python train.py --hidden_size=192 --n_experts=256 --d_expert=32 --balance_loss=0.000108 --balance_bias=true --n_groups=8 --init_std_router=0.0178 --tie_word_embeddings=false --beta1=0.95 --beta2=0.95 --batch_tokens=[32768, 65536] --max_steps=16188
Below are experts of layer 3 (counted from 0) of a mixture-of-experts language model. Rows are named router (the router's row for the expert), gate (a neuron's input weights, with its number), up (a neuron's input weights, with its number), down (a neuron's output weights, with its number) and show model dimensions 0-191. Each number is 128 + 24 x the weight over its row's rms, rounded and kept within 0 to 255. Numbers have three digits each.
After each expert's rows: a language model's description of what the expert responds to. This comes from a sample of Wikipedia text that the model never trained on.

# expert 12
router:098100129091113163079095096134125115150172161128149149110116070089079122109128152127101126128142102157104110128086119106116076105139139101136073148159160113176103138140155143148142122164142079122131143155123135164130118175120111106120103113138149149112141102096109127101143119156156149100149145145146108117147126115157140093142136131106138172170113100149123149129113114104141134125092134144146140130156127140156125160139122118157172129141152085145123130125123120132142160111126135169107108104139097095107117106108128140178151126140074140117175097133177138129128147091175131074
gate0:096152114131080097154155114146155118110146150118128137095113099144128132132143140132176103129115106128098118117148165123181095089162156129136113131138106092149107133052136116138132140138122127092146139150120141120098124141129156127112130138122106119127097119109147144167161091195149137120143091122096176092062114134113105069153098114135149121131086129093140109105125110112150141122149153099122115133148140163103156131100154117143182168066144108147104129124107121117141103133111080147131116122150156124124133114157145134187138152167113101129144119149139089144118128160112100108
up0:129171113158103092121095106178152128083155134136114092092102117112119160126129122145144096127114135156095131089143128116155070137147142090142120117145139120104103132115150134142138159139103071126132136140105119141098139131110128111114132121106126150153099116087141103151153075171159116116148139156103143148114133118149133087091119106106144145134091156141136143147114100123190114132096136111109138116137172131142176131127160120112176168113146108122094086131151086110139113118106076164124091146095128103130143107163137116183122147148112084116158099150166097149145151147134162145
down0:126135117106070133122185168102107128080121159101080116106098103094141158109155143135148121142168113083168108136103108146135122107144143097164103138119136108173130144113130105147119156135116135135162178169129133120164106100187138116113141093102132187155126161096146145138119132162126143137104120087098087081127108138143106121113139161098141149125115160089131132118106111085140134129149151109109118141149108106128113098149105102092156130121146088123151158122126129137136120102102101145111108113118108103154130123108128114174123134161100103085121125122147096172153104119184120131
What it handles: Pieces of French and other European proper names, such as Jean-Paul, Jean-Baptiste, Saint-, Périgueux, and FRA country codes in results lists.

# expert 55
router:114143132132131128161147156158172160123138171175137179108145106144080125156114130099099124120128147131139156137144139118114146142125144165131127135148118118146098076101101166131110105153107148145089153088167171136128139126102125121094124130133146151109165151112138151139140133131149101123132163102142098096143118139088145127099114139109116131112058148132115172122092163118127172132132088094151143107126134109124112104176152103136179104076122120148124138098127123112109150122133091127117153121132155108109108129151135143113094097129175154120145167090178100143167134143132104060
gate0:142091165103160095138144145105112130157134133112097117144105141107170134091140146125136089129128156198153075138123115103119129163145117127131149148142150113156116154090113164177129118120094160098096116115163134154150140115089125121159155136107111142121132166121116146184126128095113111107110122112109118120085071114157145152112114127100132147142079125127101131176113166139112136118121106132115118081127122118129119156159126106150149101106128154104088121131153143147114121187130165143134147125163128114124113126113099128148171074117152147157133097061131124173143124121123082145
up0:166120138135146113140162153104101135128156110096119111132101125149149136086119131116145118143149140155190078151121157153140129139122118104154142150111141137149148141121075141138107111143110159119062093114151152116103130117112123118140115111093097124130143154149141108159147140105128106127136141130117114107109092088145136162157141105121147159141077108088162111169105170128148138131074120149098138105142140121131085123144110106157152103136142170123114121130147134127100107179088143132139144161120126150116119111088080152190137065151126126148120103049136111115149121104116106153
down0:144139098097162126133083138126102129111116133133111142143113133121138124144127091116135185125136114137167107116143140186152132129126104140111149103125130078140139097078122138143083118096099147107116102134172111136110120108122073095128140185126126126122138116158160100137147174152139109127116122120105098129073116143114162104116151128068150164123084128107137125119098151108157114155125081128107136132115101157083142091158139105117135103136129116094095179122141115115160146172128106140111141159106085100102125139154128130171153125149173119122120127133100122095122100063106109160
What it handles: Word pieces inside sports and game terms, such as Le|ft, right, win, medalist, DF, in team rosters and results.

# expert 62
router:146156125120111124143103120129163097124131132158120153119147162110091135117114144172103119091120126174176115098165120126116113104116087156116093163140107110145139140109119113132114118154085107075098135114145172171095098122125126110116139144143100099108193101093154141132139146145135115141107159123106082147124105171086133122132131124091107127120085167102107124090141145123154152121136100179161155126124123133161116148112140104152118140132145105112100118120174135108115116089102139161117155122138128097109140156150084143128126118181144100094147155060108130112123105170123151096
gate0:177092141146119154134108113140147122095146113131114117131126130109088150118110093128091118142126059139160111107149128131145094132101093116100104129140123103107122157125135111173159099105126103105128116164114128138111117095091093139115123169150139158141129090125129080102177165147070132100148114155158091137103109137145121138130127090102129126119128151091149142111138107152110122139144112167130157111150118109140130120149139158083142127139166140129142120117164086108082093080127122175078103142093138135107097128127065181121142114171119122115135094139130116117154147137103168104
up0:128126115106099135125096155116105138092144113093106092148155098172183122096117148123129144136115182106097148112130170157107132137122094171112147125139163160136153120130127149154104146142146120115100080118122082130149118109160119145110133120166125095103156144160130096117091106113166128145172148154119142160125122129141082101127157169154104135098094135119140132079136143112118144102112137102116103145139103112154132110086110169135105132142131126127111165132081164149132145137154161127183178081120094116132182093114169147152131110114119121189131121128142126158111122144147140128
down0:129128135141116127086097106182121109099141105096101102155107104164136096099120134126112138142114134113091164137126135151096156124098117184119134157142190171126096140071120149146120152120106157132137150109127168152140099119106136172120115118157121127103155146137103144124157125126157126132116123114138124086084127147163125154128145155086152145129083106131114123072143154091159099082129143114161097136146151206145127154112137105145113115134103110134109123158095114143121189142171155104134178101111141140116128105157138113149154115092156136110153135111144153105111102120143136124
What it handles: Word pieces right after prefixes like dis, in, un, re (disinformation, indefinitely, disallowing), plus raw byte pieces of Japanese, Chinese and Thai script.

# expert 50
router:128137101142135142176141112170171113167140118165090160112105120141084146127109126099126108132107132121146117122152129125118118121118104158156116161116089115142108103151108096105132113142073074064115147079155160185085131130118111145097133123150156118116145152072130138150142127146128132151116156138139116147125108128132136162116131143087111115119117151121096133116090137159156145130105084170142198133154146120157094156127126090172156120103133107107117111144157136111138124105106137141096153097132120094118146141152137164095110124184130135111146142095087098091103118159130132141
gate0:093127110129120130080112137105122145112127126151135105127128103109159129123136164148149148128108116179171125132151135113107101123115114112143118144112144089171122144135120139092131066125113151117121153086145136145131159105136112142109125093139096188134082145130112101116089149131072125131095142122147156174117110169095169171093122123121148091136122117087135096137096111147104153148130117121132152137137159148160125107114149091129131103098112125129102098098107109119200126106093127111109156131133140126093094178112143114106119124177180106092104159176124159114109085137124131129
up0:156138120131110143151123128118132140135118122076104137138100121117127146138142131110105138107148138116119124152150145151097121136167167155136137156121129178128150113111161136157113167145171126127124086172087123143127077148102155112153096152115135083123186140121161130147133095159172112096142104130138126071150159097117118082150130092146117146125161150158114121138130186120136142113121117106119131134125112136091154147127096173113130129120136130155067139100148170110093158123111106148098133113116158099152117071124095132144203127074087130117131101121141102127150120151139157140
down0:113123123110122132149103096167111148101168147122154148144113114116086127128098118121105086136117167121151117117123101119102142113169165126119116113122128175084143094111085085106151126120117156121101146124060143121104134119141126114124154185153141124104156149092123124130115109126127093094146091139101126064125138059153116093128109171157096146115115098115097119114149117121128105146123149147131091085135129142115135139133143159119104130159214116129140118116142188136116122146089115121110111126136141139092111129108108113121137106108089117122166106109142113130150144116083119074
What it handles: Early stems of Latinate words after prefixes like un, re, dis, counter, such as ins in counterinsurgency, pers in dispersal, res, conc, adv.

# expert 22
router:111102093109122164106114072149142132140151146147145140108118086115093114108123136101112115113142104115113087138077150102109093114107132122105072140133161096152072129138126136141124148175127102121120127138134126142109120153083100126081086115162169138112164087091116169120138135124144140126111146112137112108152106104142153078132135125080108181166111115146114140138116127111161160130103083172137163128166135116177145137171117123143149108144141115137136145133114113100154125092134133140081082123140103122115147084124129142155141145117085144119159104140154140129105129099144141075
gate0:101112187114093178088122133155144184082140112123118156100127143138137127083137143116155082110119124151111131098146136130106112088113114128151093132119153182138089194137095151088120106117078165102127113102080088126125103147109091102153101132149116151140127119154090112122134098148107121117131110162113129132094153121126186121137158134099147146122131117101125120110101126115129154132098130133139137077129151143125118152130123126124125132111160118159137124142137125122106111152145109123164094121180165138155137123091193126136132081135086132136143158146134085141129125129171161127
up0:129152152148115092066098157127153122059121136144097141116141138102110113072115139130102087120141151140111099123151124131123118119146118147112068117125167157154086143125126113115148123091137138091094122116083126110154082124124138143120118137125083149120147110128113133106146079137141120161126135089107133171140126143098175129134199103121120135129076127085100103095132118121166130141118127181143132116096106118128134152102162145138133148093147120168150070143099101110134147110162130119133119138131123107147132090124178144109099100118084106133150158089119103127106141114111136115
down0:150119120141088133163128134139101135130132109082119127148164127147124170131149149145113122102153105123152138130105099143148153150167136123146144170126113127127148143087123168109092111126110141130137148149161119151133095178135125112103124111143102114142112166108128070162095134121103086133139131137151122112113150164131140127168117113079129110103150134149144135113103134098100110109147125135158145161121180144120161098137114180156092153139142094134120099160136159167134097131101070126137130131109087140137196123143133162084124128144110106148159123076131101081145129104201142107
What it handles: Words and word pieces in French, Portuguese or Spanish names and phrases, such as de, la, Saint, -ité, -ão, Le Havre.

# expert 61
router:108137101126123168110113112144132113149134140158111158126149122117076156134091125154121120087121085138148146130150121124118128142135127147152092166149078117137124145132145108107128101146067116080111112102129126154143135125122143108120138122140132133110157140079177135133163119122142104130153177127119089139117088135101156166118138133069136105159135164146109144054119099157104146097113077171164152141123154124145103139131126132144125139090128122121094114081164159157161119119110168160123138076148124131114130181145107134146156128139161100154140131080124145135115141176114144096
gate0:133129131129144172116125137154117131116156119115142116118123100120146151124132098168137109099085119089131112092108133139124160105135131144121130149156094100114102163146090140149078107142107148149091107082092122136173119155143154138110117123098087137126144125149111158131118138156116132167160193139119141179165158146154136126169103138092126116164116129093069131155135111125106113071178082135124110102156147137129147129125133126137136137120072166144148103099132142120160157149115122144120127086128144070159136149114158118184131127163138135139183112115138137152122112101145149097
up0:154170110179113179132111137111155119137146109113176160120158137085135121149151151159122141117088131154122109142165156123111133149135116099117126090148116158109145117176153135139140093150125105116120122136182130128118151120127186142120136160115114102176081134088149121113141093121140081106152120115114157128122103167090146138070114132128100161138106118178110077151172106147134141129108098147093133136152147144131115113083166146125131143138153125143159121148119094118150146133141108114125137108116147171127158107143143169104157138118133117143146147166190134153141115130086101166
down0:136107133158128095122153107161147126157152115141141107133099134127091164142138133132115111104167126120119135108139119084112145124171148073123109129105147133174151118117170137149125080106180120145170145155136115150122117117119157099102071119136117144114128080128125136132120165089130099111159060132105076152165136110124137124135110129112067153179080120135119117134173090132156138149118101157124141142122149097124155090120155090104137147131107134132112165119151089094155151128134139150123100118126144170097160131169122125125092091149113163132133107138112092138141109160117104102
What it handles: Verb and adjective stems split mid-word, like rem, acqu, dis|ill|usioned, imm|ens|ely, in plot summaries and quoted speech.

# expert 48
router:172135109120120143089131140146129123142149113149079153108096122144124116142105133136097124135124099094115133138120133118128122140098169132178091137124097121139117131142128149119155064150078101105131135130129116154155140116086100157162131126154151176107132147084171120118092116140157126138187141076124088137096107078092141144114133146075137143137115182113125139064144130092137147113141084123166139138108145129125124152136130122132138165101138109119096127107136179173129126118098147148114153091154098137115104151174117157182160139141155133131148108117134139138120139179130121122
gate0:168152157069108129125113181129103104141150154121147131153118147142099115150101088136099143139137109148101097120129161136088156118134135135150109111089094137164106144154174114136160143060151077122145110120100139133166121105106119131115109160150100106130089147109095179090115139108136142136100140080140080121154151135146133145117121131133157103103082150154114150114110145170110114072169127080164121131140151077101131136123131120165120140108136173114143130133082128145159136109143115120136141124115137134107115166119155139125132176118132140130159103103147170105156137147124109124
up0:154167185131140147082142114167156162155125130098148156106139125154148119121109091109143149169160138114161164113140149092138144117136122156086107136096140129138110111135129109150147101085092108148170156131112154171126117148135083144091129118138135158097128128091135148125153082128082116115145142148148142084133137155114133155120128158104136139127134093124145142122161153133123132123151133113144083138137122104108135148147096097116122129029125164146136151134093158127133088089101124106117156123111091137124079081132153129115128137159138138131148105085124124158142122189118112125
down0:143110127119135179127095161131122101133160117129085121108127121122120130128162124131113142126142122126127139082119111088126130123117073158137113132097065155114175125101133125134147155116149109152167147118091122098124124100135096109099086107136128122092102115123122143143138107113124135183171157116143144162187150122118118153108128112149134115154123129109132133170122145086108102122140151154134094101146164128167126134139075197152125108129109134187162124115136136137117153131158136147133160154104090108109080081126110136126100117145186118164165127158160162109120155152150157139
What it handles: Short first pieces of words after an article or quote, especially v, f, l, w, as in v-ise, v-ibrant, v-ortex, con-ceding.

# expert 63
router:172109090097112126124136087139150144135146193167128144121160179115129116102090114137106087111122118170132149134128108104128119135113091114100153110082139115169148139104133088155097090114131122109106153132121150130116144184141095132117103132142131142113123126131168079108134162113138102108116144096144143128095129154091148161139123131132119123162102119120133164138175159177111136190086117114170115110149106138123164124136134158158134123109138093088128082077117102105136161111147089135123154113135109137114111120139165129069147121122122135125154119137166163109123161151120114096
gate0:173143137105136132125132126121071147136137114116130156138134160156091079096121144127099117144153106138148102110135116110167097138113113081102115107130156137124143075139168146108132128134135121136090141132161148159120110167090129156136103104107137137121123110126166133134076078089134086153107116097101144103140078115099126106163131098145163155141155169143142099114171136133097091116089171155150117131166076106137141114149125118107090093136124136078145087141115151110134151114111128131092118107148104122154119126142170099127102109144144139148174120123107101112122136133063136133
up0:120088088136101162106107141148140108086159113135128155131143091150100137137127119119106122122119106135143105113107186090133129134139125141106103116115114147125105153121136144124135116109158110112152110139108082120122112124127134110111130167131132152128090150126099093104124150152112124092102134186126146160141142089201119103139078131108116079100165125124113094156094134107130108140151133130114137125087183134139122105109081126152116126098140096171106147127081123131137139182116126123137170119124107111116135084089099114112172134150103131168133118167130082118181106139185162140
down0:103098155136119138147144101140143161100158098100127124086127162110156161092146152141171146133097152104145165156117119095139076115138188161122162087134162146140114107115092149131102077162122094141126135106147091104122142133136095133106142163113112137147124133114129115153130124099117134117138171107076131103128126100127154090074136155141085116138124126111103128144089141138113109098128138098128157123105151115126156110126144111146121167165135124130118142123115125173156066136111124148142117135090068122137105139090145123102149116133141088103099109159090139143132092124194153129
What it handles: Inner pieces of Slavic, Turkish and Eastern European surnames with diacritics, such as š, ić, č, ov, as in Timofeev, Zimonjić.